config = dict(
    hidden_act='gelu',
    router_score='softmax',
    normalize_top_k=True,
    routed_scale=1.0,
    balance_loss=0.014,
    norm='rmsnorm',
    norm_eps=1e-05,
    tie_word_embeddings=True,
    beta2=0.95,
)
Below are experts of layer 5 (counted from 0) of a mixture-of-experts language model. Rows are named router (the router's row for the expert) and show model dimensions 0-127. Each number is 500 + 50 x the weight over its row's rms, rounded and kept within 0 to 999. Numbers have three digits each.
After each expert's rows: a language model's description of what the expert responds to; "mostly gets" lists some tokens that are sent to it at least half of the time. This comes from a sample of Wikipedia text that the model never trained on.

# expert 21
router:496529553503384537411520473472501449451529426439471521444496415564406389566449517511547431444536549427539507477515542475530464500524441517554567520508600457560470436527470473489524474494557502580530421542518533490456498579509548432520539512540433538511394415537421471462570543465512563528555503524609441423466508444487486430598586411468550455524501522525582449527615473494493447449511
Description: Opening pieces of longer words, mostly prefixes like ex, re, dis, sub, trans, un, as in excommunicating, exile, refinement, distinguished.
mostly gets: "trans", "Ex", "dis", "direc", "def", "exp"

# expert 31
router:490545522495505489539536445400455447465527556480570559487522473467412555577462494471559471471506405380510484537515409539534478441397574495546427473437566421435446549519513408520418531466454481484439421504534483568472571396472443466564527478510522528436550457521472569471494480509517530556486544472480509499531499476520563448404554422610451521575491517500454492518475436603408466548430
Description: Words in education histories and infobox or census fields, such as received her Ph.D., undergraduate, Genus, Born, families residing.
mostly gets: "Genus", "Phylum", "Born", "Binomial ", "medalist", "gradu"

# expert 37
router:516583553450624492556433461535514581474470388560447414439463570578519416497482507516522565528439507534533480441512503498559510539509475541532502512488491564558422436531564498463448403501505552442519566526536510530536445482547490476470422528514530517567374449417542548544523469410550392489430462496515544431483523513405519589569579458406508602507448446482490493618448514565412541589472
Description: Past participles and content words that come right before a preposition, such as located in, appeared, worked, moved, role by, developed within.
mostly gets: "located ", "appeared ", "worked ", "remained ", "moved ", "appears "

# expert 28
router:603500455460447491557546461431493524493516525535554541523442512491487509569506531592523433438433517583544489545441605481489431544437517558445453565543508435488559491550474504544564464528537554447560451584555448583475506557509578395440452503582494492493495484519476445464449553451439392531491415472519415486525527451447399537471547547491489417583386507500442514453555469450511553493498
Description: Prepositions introducing dates or settings, mostly in before a year, plus during, until, since, after, to, from.
mostly gets: "During ", "until ", "during ", "before ", "In ", "After "

# expert 16
router:597475574562528442519466544503537485549514421562454429558426442517491497558509541469498494466423540541460527442521470453492523573476479446496526559427484591563466489588503483471498495507509446505566618502476471476409489514540619551583468515494472509522540469504565544467593520457624588484417489481480496559485532586468421563455495505443634429468508497436576523507474395502522443450496
Description: Forms of be and have after a subject, plus clause-joining commas and conjunctions, such as was, has been, became, while, and.
mostly gets: "been ", "became ", "have ", "being ", "has ", "was "

# expert 1
router:490557505432550449468498530510456493450563538479508516545514457523444528533506460551561452459519515545530467551428471509552479402467534494545465464442467603417491557421536575397460503528469433416413567505438605528551571430519603532555504524535541518449498503555499500423561457486509530450517533410567552561506548612523490450539558547546574497563463497538389547396459477565558431521463
Description: Closing tokens at the end of table cells, list items and sentences, such as the pipe at a row end, final periods, ")." and "|---|" lines.
mostly gets: "|", ";", ").", ".\"", ")", "\"."

# expert 32
router:455506544490517483542532479491439442457555526432569559432521525488412542563462530477478449498451410436447468577520448490462439471427530510499479454453531547473420520494555424495452549466460415449453445558526525528555569442546526431549552441537569432417499553570513573487467535474518562461496553499462488431561526461527492456473498476539521581499473586525421478481435448551497475529456
Description: Decimal points and second marks inside geographic coordinates, plus scattered mid-word pieces such as contr, ateg, and the also of See also.
mostly gets: "also", "JPL ", "consisted ", "Ontari", "www", "Descrip"

# expert 19
router:491585518433509472583518438501527482457549472444440417492519434596436502513538495442502512507451544453575539481531517471534444450438496464536494541417479529475481530537491466497512590476393501521547512449605482627577504495499445498524532512523451492543472460508521541496456561441472513558542574413447520468544371494470518436513531467484453580461487540550391535553429526525496498453540
Description: Stems of abstract Latinate words before suffixes like -ation or -ity, such as investig, integr(ity), approxim(ates), mechan(ism), practic(es).
mostly gets: "investig", "indic", "regul", "situ", "continu", "public"

# expert 24
router:465464584531489549568545441394418416464565530443593505435508435494490568498446459538509468462449413433444509557556458519437511414515571519509437469458541513447463543533508422614459567458416547467474462591503515514506495510572534480477534469571457445419546600565437542513541498527533548404401520567450499456584467453573609473453567504598526514518471619554478487395392476504430524519422
Description: Pieces inside place, club and saint names, such as Santa, Sri, St, Mc, Little, the n of Blackburn United.
mostly gets: "Santa ", "Sri ", "St ", "Little ", "Mc", "You "

# expert 22
router:503477459487617458457515495410534487490531482492536483493541556511490533463480466444560446561548544516480481528513445490398533558518432414560464474498554426546537534567461496530489445598460527506437627543358438508459541494496524449511500560520429382479539489492455542468512497488497449459517500576473592420508655514507563460453476578418585519536508563451472409477467476543488512508355
Description: First pieces of English surnames and place names before endings like -ton, -ford, -son, such as Carl(ton), Brad(ford), Wil, Harris, Liver.
mostly gets: "Wil", "John", "Rich", "Wood", "Green", "Mitch"

# expert 7
router:398508570535532446465559453475416427457555513434572576430526474525440566571461498437524465398435504452409540521524474468430444475443564570523456464456533558455494532442442412520430560453463472489494421510538505536591554445482550434527584438576520478420521552556477565458514542461514534521453538494472487455537531578567574448447522447531515550551430576540433546462437436559508500542439
Description: The last digit of a year before "to", table separators, and formulaic words like also, according, announced in lists and sports tables.
mostly gets: "also", "|---|---|---|---|---|---|", "according ", "According ", "MF ", "announced "

# expert 10
router:461469585421497510477498475465392458460570627461562552419557483561434556524491512443544464395450528461526522505494433511446456439432485534548485457476518532509508517508473458551445575482433383449543475555527508505482531457446490454530553411568586416437482583580428554476498558417543535516498509472434533456557512512542544448500427467531554494541494523544453506439453453536522482531444
Description: Name-opening words such as San, St, Saint, Sir, São, Mc, Mac, and country codes like GBR, AUS, often inside table rows.
mostly gets: "San ", "Mc", "St ", "Saint ", "Sir ", "São "

# expert 25
router:531542456539522512504506490513489563437553493476561541497532416482471423508574520427496472537448465378437476540525459478508520519529551509443414583441527443451422592537458503540505545417603499435484463538430489546484474472486420477466548590551593454427513483515524489518500596450359557496494442514522474434462520514565510381502427446487473516542464580555433460480528421516612489602505
Description: Line breaks after table header rows and numbers or short labels inside table cells, such as header-ending breaks, Votes, Candidate, MF, GK, 0.
mostly gets: "MF ", "Votes ", "Candidate ", "FW ", "Win ", "Turnout "

# expert 15
router:494468545555490511523395516651555616615450529469524473508459592430511463500489546505498546522490538370484468435430466565514479470513432551506530476524442587552431507545447486443468422577487441491572547500463578571523478505548540583537453417500487485492519482476444558530540493424455496497593491479517521535531432493553484488508513519483566422524535529478498550592507568451441478482608
Description: Prepositions, conjunctions and transitive verbs right before their object in running prose, such as of, for, due to, gives, issued, because.
mostly gets: "how ", "because ", "make ", "provide ", "create ", "gave "

# expert 13
router:483547541485532465414516439521453474421546466414540575534520641488470521449537494409482523585426554514451477460419452490510473421511489553452429524436518555564546620479516545500660554473539471480450459461562452417559588513527525522605481574457496416554511580455478482448547508477582467431520591543500494490451531536495493519458512429518512511517435515539471483468407487518449515557469
Description: Short word-start pieces ending in e, such as be, bre, le, He, Me, De, taken as the first piece of longer words like breeder, tickle.
mostly gets: "be", "Be", "we", "He", "pe", "Me"

# expert 30
router:480511578515442464532532459503435495464556501476536514517403451483423551570512494434504434526423620573475491492492483492565436439432443568464526490472440560445470460417516500559464502456585490448456450532506548511473502456518499492504420466584549422581498503417624561451499554475539563441571443530480499559510529476557424516541477404398430464491518523525464546491572482475488592427447
Description: Initial consonants or clusters beginning a word or name, like Bl, Sch, Kn, Qu, W, Sh, frequent in romanized Chinese and foreign names.
mostly gets: "Bl", "Sch", "Gl", "Kn", "Qu", "Str"

# expert 17
router:486500445470510466508476517481460522478506438526547498501542493524480495383515397444492419598525499548460472523501451504501565476526519441526462413567555494419496465470476439611553522500442507477421537500535555462498439506567493475506476558536480475404529483562475455546445482542505438530489513555485575458535504491549576533427477527516583646471491467518488505483470489518518488439464
Description: "the" and place or direction words before proper names, often sports and geography, such as the University, Western Oregon, Texas, northern.
mostly gets: "Southern ", "Texas ", "Boston ", "Northern ", "southern ", "western "

# expert 11
router:399494502404538479552498448571522432424572390433591469462502475487510516610515548545495466402565556439448513439483524443471503556560536636384505454527494435514458570503508448516508516469469525493540512400557569560499527468481481558547519547476469396521563454519518533471455597588499429502476545467491514515506530475599509415518431519635469519612389553487483511441582623471452573563546
Description: Stems of common English words awaiting a suffix like -ing or -er, often after "the/a", such as farm(er), Sing(er), post(erior), mod(alities).
mostly gets: "mod", "head", "attack", "post", "driv", "engine"

# expert 35
router:441491561508516457513526453420432453466564552455541554431579506530454593539458506474505468438415506407472510536524488541486440492429506557540463444457503560466494492552438452518441574433441469435428450507507525560548504445512555463532576514543538442449451587571443536448484518461548542448472534468442522457578518544564552444444502458522478560510480533524430484403422452550525508550435
Description: Pipe and slash separators after names in sports results tables, plus some phrase openers like such, well, part, According.
mostly gets: "According ", "Nominated ", "every", "saying ", "well ", "such "

# expert 18
router:403512524423479531495554496539487454431461481478528549437448540517514507431459509518497480550472415488493543507567518441425500417495484548383486542472435419563444519513605496600461540463410568487520537521536539454449414514541383476524501532449508425528518522391498506518539533628502484417532438476502423498475468403510541498536489441536480515498558457497521508488447527493485544559543
Description: Capitalized content words inside titles and proper names of institutions, works and awards, like Royal, Museum, Battle, Best, Department, Development.
mostly gets: "Air ", "Royal ", "Battle ", "Love ", "Museum ", "Your "

# expert 26
router:493501541488494480542522474471422466461553589440551527417523465568457600555472530508556478484439556488431574482465557520546391477461521526483453468474501550457493505528523472560482563501449453457473462488445501549519526441509560421520589484535475456430506588593379583462436497483529520406486544424489487459511556547527531471479524497531490551526534510552452468465464445580452474551441
Description: Month names and commas inside full dates, especially birth–death spans and match tables, plus however, such and taxon-author words.
mostly gets: "However", "however", "sq ", "such ", "Jr", "did "

# expert 39
router:432543569553529527579567492463484450503507484417498386431559421561531588422502458499505426552497382517539562526478437421521492470476604492447489485471510482536485551579559440533438528520487535466517479529493513578452537543506545468462487500511553481385513457486521492505420458532485584430429516498509462480516504524586579461429482455584481535556503555593419518475408405464378489515482
Description: Opening or middle syllables of place, personal and species names, often before -a/-ia endings, such as G(az)a, Lithu(ania), Pakist(an), Oct(av)io.
mostly gets: "soci", "Lev", "Luc", "Arab", "amb", "Mich"

# expert 33
router:465523465523606499539535489598446474447523523466401567478560538469443466576400545519469456477539539440400534463469436492570398510462473519472449486503488479446504522351397548524534525452420475485450499463525503467482491497487442431545563522550553559426470558570460597520499547440603513558529445605534436483575557511595514403507469486458479525525505497409450538493535541581493543589439
Description: Word pieces in sports statistics, especially baseball and football, such as stri(keouts), tri(ple), p(ick), yards, Singles, with some loc, struc, politic stems.
mostly gets: "±% ", "loc", "stri", "bloc", "JPL ", "construc"

# expert 20
router:525464479538568400433521516461461444456475575484475553560492487453416450488499500573449533512391434444538464511376524564505485546560502444566427577496388575550538431423555462422492493439526440511482419539503483476477522499536506480496555419488528602435476528514504487529487521382569460574447494391529510458562499613502442556457521530556542587449523520508570483474551421544479442610553
Description: Capital-vowel first pieces of names in tables and lists, such as A of Arantxa, E, Un; also modals like would, could, may.
mostly gets: "would ", "ro", "pro", "Pro", "could ", "A"

# expert 0
router:484527467399485515502526583495475591580501461487441426518523527504528459484485482469534507551571427513483495508439604411586499455509466530543518532540504485511557443521588453447499551501556501522520433473474510467492561392393491505515545470511506563541496340487463555511514471514412396572610579409535572469426601463467496548579505524516469496465582536448452447497597557558502507474563
Description: Articles, possessives and quantifiers opening a noun phrase, such as the, a, his, their, several, various, whose.
mostly gets: "whose ", "various ", "their ", "His ", "different ", "these "

# expert 38
router:454438508565512545435461445475498493544453536498591606599425546470516531537488390510386499491473540612465590560558472619441488482519509580477444521503550526458571480397504468544421529507559590451375426523544479435465537538495439457399565431518497546537412478565573536504495451495576494380495559439508428473528443469501489491521537436462404488505475536550527445479386503390558488554471
Description: Final syllables of Latin genus names and foreign personal names, like Smilisc-a, Pion-us, Jor-ma, plus particles such as El, La, de, von.
mostly gets: "El ", "La ", "Le ", "De ", "Ali ", "José "

# expert 4
router:531585535444554412513499455610494486473476538461504532468452456569399589517455426552479488511450483437600484559503470515392457550486443426546498401476487492456399489431515492489479534422390511510430548508552516547424504534596541444512484530473500460533490542536515476486498551440507438512494513585391526481469525493614577492486440493565531493457441482582457435510559477474402446560446
Description: Capital-letter abbreviations and final year digits, often inside parentheses, such as US, SPD, PRR, 2018; also closing word pieces like kg.
mostly gets: "US", "CC", "Canada", "SC", "SA", "BC"

# expert 8
router:614465493493469520512464593517396578475584578561548511463484542516474568466549479473541507462520428424593459526491428487445456494491458460515501462514520599382535427514484514522387441426518504524589523483467516521533418513474499428565431511515466433450512533518519473443478529512490555589407527396432447528522513493527568516558499540505576408553479430602450556428496577504476488436562
Description: Sentence-ending punctuation, paragraph breaks, table pipes and heading markers, such as a period, ." or == before The or In.
mostly gets: ".\" ", "\". ", "). ", "\n\n", "=== ", "titled "

# expert 36
router:390509554417431508514520500402420456438522522473456462515553421535516485530507529554399505484591436419416525506439518543560524441521564581514440498404411425577526531510483480506529467533535441485492453478532475508505482434517416524416495515485498603504496435496418534550588493549453438433452505473487503557598550523551562504563530504530440586582509597446422465500521469601485449574571
Description: Adjectives and noun modifiers before a head noun, such as military, social, public, bus, oil; also adjective endings like -al, -ical.
mostly gets: "military ", "social ", "public ", "health ", "business ", "political "

# expert 12
router:563506508493483468379579477537425559449487576578576533497601481561582546497470540439572475506440482474510492453522434567541525470520513486552421405520586512502415495430470517440461529477490479522488515473517423494489496454558584493534496478544568418518594415565474527476529500426485517570413516496437438424479532456537520464495499524481511442529451414489455482580413533472520465473431
Description: Single consonants or consonant clusters starting a split word, often after the or a list marker, such as c of crops, g of gorges, Sk, Ph.
mostly gets: "Sk", "Ph", "St", "Th", "K", "Rh"

# expert 27
router:518531475378519490483452572548560531478408486512464492388574466450522464500405514464578442464474450507573480378426501548406517521458509403443579494555538539395498480506478523462464488507469552515529474625513442573560473502575489591418519514504536479579430425466467526397442533520498505552520482496442512454555466483505542523452475481521426517489451504474544489513415495469557508391503
Description: Subject pronouns, relative pronouns and conjunctions opening a clause before its verb, such as He, she, which, who, and, but.
mostly gets: "He ", "she ", "they ", "It ", "She ", "he "

# expert 34
router:411426483551496474659519417482486488445519457504605506469531586526496485487467437535524451472451480481473497491568561508512441511526528503466421478511446577373626498482537484548410596533534527504558427523507462424594558392437456501591495496528518507436463566509444391494505490479447542520460518519429536524522499510427431460536484464573502615544506441528487569504428436619500511523395
Description: Day numbers before month names in date tables, table pipes, and raw bytes of Cyrillic, Chinese or Thai text.
mostly gets: "р", "с", "а"

# expert 5
router:570454570516420417525566437467425388449575513532506489500510500530523578479479576506439417443549523498552508565478541528556502512510565524599508584485493482542446573422495588400408519413434565476490458570495421469497554467504433464557545432440491470496589576598473579473555474438608559534439483519573464489410545563469390526400487439464643591545608512543450478501471557499535490552470
Description: Hyphens, opening parentheses, brackets and connectors inside compounds, names and formulas, as in Centre-back, Red-eyed, Salford City (8), "and", LaTeX "{" or "\".
mostly gets: "(\\", "{", "-", "^{[", "newly ", "["

# expert 6
router:549502562603468468460495480533467508508477534482458544487446465462566610441461615435512480466438560492457469477571414527458474458475511544505516465421539432440447464530494537496452411478546426409434391559520532517593515485444529440515594467458516514486485589541522539463421493462494558415437617566492424415598523561471496430470497472513416518485398477552501545509477406572535476519541
Description: Table pipes and commas right before numeric values in vote, climate and sports tables, plus prose words before quantities, like approximately, won, scored.
mostly gets: "£", "won ", "approximately ", ",", "least ", "scored "

# expert 14
router:487534575479431478494523505529513630523489541412520564419622567505439490629423501512537452450479509529433545571451421565496423568431451520438483414426488409522452621473471509510514493486565506485486569441516419546445562563446505534589571462523425454484481560538624442467413423535534586592544554458473510485549563539568575403451420519537515516536508529594555494541481399477516511549442
Description: Century parts of years (197, 201, 186), plus table pipes, dashes, semicolons and line breaks in score tables and numbered lists.
mostly gets: "201", "200", "197", "196", "194", "198"

# expert 9
router:467629477544537457483577516496607547423549568601444477514484443552524483505480497585439480531489513552458486600519514480541502471498581530488450519487518534579461514468458578552485549454419543508547521492426614467482479431453452480488553529433478470501549472494518457432554456558567604519521592459574478594390530541537562518621594443534473422517483452522500540468493447528557557577446
Description: Line breaks, bullet dashes and first field words that open infobox lines, list items and section headings, such as Born, Genus, Coordinates, "==".
mostly gets: "Coordinates", "Genus", "== ", "Released", "Succeeded ", "Born"

# expert 29
router:469477396581497532509481475445602548558479555602548518534557425551503514503545484554527600485531541524496443474494498498482491448454400416512491455479575471604573517550484590566510583504524447480454555424563482501457483467499483494443487502520564440428483616481488489486396484440436536476530420539454485435510528557404554506421392504481516448427435455517490443508456492482495549584406
Description: Separators and first names that start person or team names in lists and tables, such as "| " before a name, Jim, Mike, GBR, Sir.
mostly gets: "GBR ", "FRA ", "Jim ", "Mike ", "Steve ", "ITA "

# expert 3
router:502512381529514512490481506464553487552481535409606459603544504479558448472520558430355530541453484614430503468540476404477560509482524523451433492517547535433542521507528507515460448459476561450497549554589438492509560513485596496399565479504484639489423549552534556507473431583468545468488504474514489509505504525444479581477550506489473534522444508507582537437360431465539478527473
Description: Middle syllables of non-English names and words, often with diacritics, in credits, taxonomy and tables, such as Res(nais), Mor(meck), P(and)ey, ș.
mostly gets: "ș", "ć", "Az", "Rah", "Kum", "č"

# expert 2
router:448544581470549424567566469499508464466489524496508533455534456507559446499431518517533501424533496392545566514447528551507460401520638457475501481480474531489526533570472551470529498483451444530478463558477527514567524426464517486510569415448559578457466615500476595446519540603584477537422541429404579498558530461518479449436561585567476442554639477492547473524574428593474485565515
Description: Opening pieces of longer lowercase or capitalized words, often ending in r, such as ter(ms), clim(ate), War, inter, environ, Cor.
mostly gets: "Ter", "wor", "Wor", "fir", "environ", "Cor"

# expert 23
router:561531475532589460474503398555420425392448530514522566580528493487404519547473489483515457469459583495476499516588530584468538544533526426552470478533451481433456468515465449435515623509433512492482444507445456574566554469433555546508586504494547530560464503514540466456463566486540530456492547521490477451476505474549566474483454427497443535547502433564443571490541551522518503483484
Description: Leading digit groups of numbers in tables and dates, like the 199 of 1998, vote counts 57(6), measurements 56(.6).
mostly gets: "55", "60", "56", "46", "57", "37"